Weights of a small mixture-of-experts language model, trained from scratch on English Wikipedia: 32 GeGLU neurons an expert.
Below are experts of layer 4 (counted from 0) of a mixture-of-experts language model. Rows are named router (the router's row for the expert), gate (a neuron's input weights, with its number), up (a neuron's input weights, with its number) and show model dimensions 64-127. Each number is 500 + 25 x the weight over its row's rms, rounded and kept within 0 to 999. Numbers have three digits each.
After each expert's rows: "comes after" lists some tokens at least twice as common just before its tokens as in all text. This comes from a sample of Wikipedia text that the model never trained on. Tokens count by the router's weight.

# expert 132
router:460531491500478531528532507496508543520531470504506516486505494510498483493501450499517458513525488507530511489500485550499523530472507524496501529502493500471481530491534519536519495487489514
gate0:504511492554442471496495467510477561498490487492531460479512484554503487501470486496520486491513476494504505510520514471473484508502450514475522542519473559454502531487462513473490522479469525
up0:487524542444540510511512519459469498501497496501486478517460468485496497492510472499478521522480526534504484518486484486467464459514524501517503461492531485500469461454488504511532483525506473
comes after: "September ", "October ", "November ", "June ", "March ", "August "

# expert 148
router:496553509502469500542536477482531503544489486536546457470490516467465503515478460463510501495535506481536507465495489545496482533472525468523505490511513512514479516465558535524477474501482521
gate0:490520502518462496458469537520546476534496471494523549482497528456480525535480498527504519509478536493527514569495509529474515496488517457517524472539463497468476521494522494481506509476493559
up0:568496491466526472490484475452479526461486515457482499496506518525459511440527545524486494445518498508505516488526495474519540481506492481494520489493490500511463533511445552557443511489509521
comes after: ".", ").", ".\"", "\".", ". ", "B"

# expert 72
router:530536521518488492517522503507500520503491474468528498524491478503504488493444465499524476477531481544551479511526485529481508520474539464489486502545510495500452507492513564565470534498499568
gate0:496482461555498492500532539512476496480499482480489556517449502538558506500461490504473510509469492515517479531552486458481510476495527458498483496545492528513479469530498526506470459482483479
up0:530552475515510517468497555514503533513483471509502470486490526483493518449447472516538476496524495514547495524507532490499502530417486494485487493528492501505482474520488518485546496516506552
comes after: "is ", "as ", "with ", ", ", "was ", "for "

# expert 110
router:450550459488495487554489480527504495504488486493531482456504520475515505474472465507508452475520492480516498507548481550454469554478542492498504460527520512517477530508557502516487488507519505
gate0:488504498467513450507512478516470513466496499519507491457499517519490526463483541491532484499493499491449497457508490549493469525504605467520478496499519545558511513504533477510480504466504523
up0:490534534535504458520484504479505507505511499499525520499477537460508508496483534530518482449514530483505492499527500500505475438496495533466506504516511498500482489488508532509501523488524488
comes after: ")", "K", "H", "|", ".", "\""

# expert 88
router:523498484510493499488522473474503518528480475467517485504498502505496491476505437487517473436505497531533485491496483554516489485474516507462522520540528489472474499525516515509525511506510533
gate0:508512524580472479469466516529490485478454464505484496500490513507491476455485505507517468504480515484489494491467479588504457506414501463542513514526497464503492483571489530503499449525507496
up0:537487487494495506487501507514500459430469443511542510492485456541524489470520505534540517455506518490549492480474485573485531507446500552487516480503508486497545477486453495488493455508515474
comes after: "(", "1 ", "7 ", "Died", "6 ", "3 "

# expert 67
router:483553487505469502507537480462476514522472501483523517483488495499517515478466463485555463463489465492499471493526502501479520498493501480505481491557548479469465523475536524519518505511544526
gate0:478466523485478483509493511461485493501498506420470545504468451453525499528508471497524485507522533471479467553494482469482496437519518513473543482522526490554509516494488486495487510503540519
up0:526492507448454487529487482546504516514502507470490503481530477514561523540536503547533482486511482489469499514494477539521526498507522498482504454486535470498490518416535460493515530516537507
comes after: "- ", "Born", "• ", "by", "Personal ", "Location"

# expert 5
router:484483513510479500506516494457509534522503490466553466474503508472482498497482447462510478502517503513495509526503503538492493505475503500520510504529527483492447523505508514523489477500507568
gate12:466507496532505454460508534490504493517533477466518499519481559492463532525510510537468461490491504487491481534479544517520499506476482442503489484486468530511465503502484472495504503491470501
up12:494539497472458513497521529498475493477479509463517505475508523462473477498469534463500484540523494529528492461477520435509493481508501504506524457501500467496500483504519494460492462477495471
comes after: "| ", ".", "200", "–", ",", ":"

# expert 128
router:484532480477513472522508461465457514483484478471559516472492529488485502498469505504547443490529503476513483507537490524485499515482523490471537547540523514502471511511516525498482478533529517
gate0:484480516503453502443488468543507486526503496503525535471483525543490481492536506487530550471513492520462489572523506546502540531460500476487501518489451536533511525506466444475501463500493495
up0:519524506468499454461526532535529495484551519486463513518513494498520488463509507491457516519528474486536526464465505492504494485571487528472537474505490486461479494486505505540473498493513490
comes after: "s", "the ", "S", "(", "0", "a "

# expert 18
router:484503516490513465571508489496523529505529500489534494462487478500480491522524484476512469478534490502524488517504500545491527534469513507485497513558522501500444504512530535528510472500500534
gate0:494469555513532492521491515503510498504530470538500522536498514486494526506492475487448462503462422494482503527490523513503488491492528480506534478507569513534438526517484471495525502485519506
up0:529509500486519495473500521510532492489513493468457484545482503502533534488497468496459490501509492454475517511499503415536498490453477495497508524558499509480512564502498497509542487504504526
comes after: "| ", " ", "ft ", "201", "202", "years"

# expert 172
router:469537497481489510546533482483494553521481495500515519436477494486481502501448470496543458461526477495520526501541492506485522501470549509458498516526499506494489517513562547515486470536521505
gate0:511544532473499484528483545518476477519556538528514517497468532511516553518504516507471481520463480451523512466521443470509532501497460432491475510478425521475494449478482478485499502517497512
up0:527507483439509511519528530485443482529493499511486477475459519536491534494471503469437484471492517507522496499474471519481516498528485520479459457472459513520513528499485460488496476518464530
comes after: "|", ")", ".", ";", "a", "0"

# expert 182
router:467538498490441494519494507449513508530474484484548504454480496521515487524497464519528454481533486489506502495510479539463533478470504466499514507507506495503447500511541505507518470520499526
gate0:480502508492490459499488531544509563552487464538508511435481529515525510528467462482483520474499473505466448464541494475492490465507497490529468545491486494500429507503542514471559536543532522
up0:509507479484536524512504456541510467479499497482476522538542466537494500486521505477508497538466546512501491496499495499467512522485514523516529483513542449463551460475491473521471495489480459
comes after: "W", "2", "1", "3", "7", "6"

# expert 176
router:485516456539476519535520505464487555511490480454538490457514476491504511464445450474546491452545488495519512509521485528477510483489528489516545513544524497488457519471510533515500497514535502
gate0:524500519524522507513516555474521433493476476527479499482490504486502479505492523477543509487511506499472535507520524515503470466510528485494508513487494495547489539467506522514500508542493498
up0:532521507517438467466481514492554474501464496530480510524512522458492474482499466490568516547467511518476532479480505516503539495521498511508531523477471508513476506495507542502489489532431499
comes after: "(", "202", "201", "the ", "200", "in "

# expert 123
router:470518495482477490476507519508476478561497489497517501459491529488477468454470428483488529475494488478531490526507483524479531481497532478437564518557523475490501479483577510517506507520537514
gate0:525517521493515491486476530489549501502497516527516500518490504510503492483491504469450507477494502495520507483482529490482494499502503533503572520564501511488451504448477523512515508517521485
up0:513482514531498552496486518531498442504509493487467506477470489509481529505490539461541509471467457512510506534503443481479524506524535492524445475502497511486508502525505499518507498569460520
comes after: "J", "D", "j", "G", "A", "K"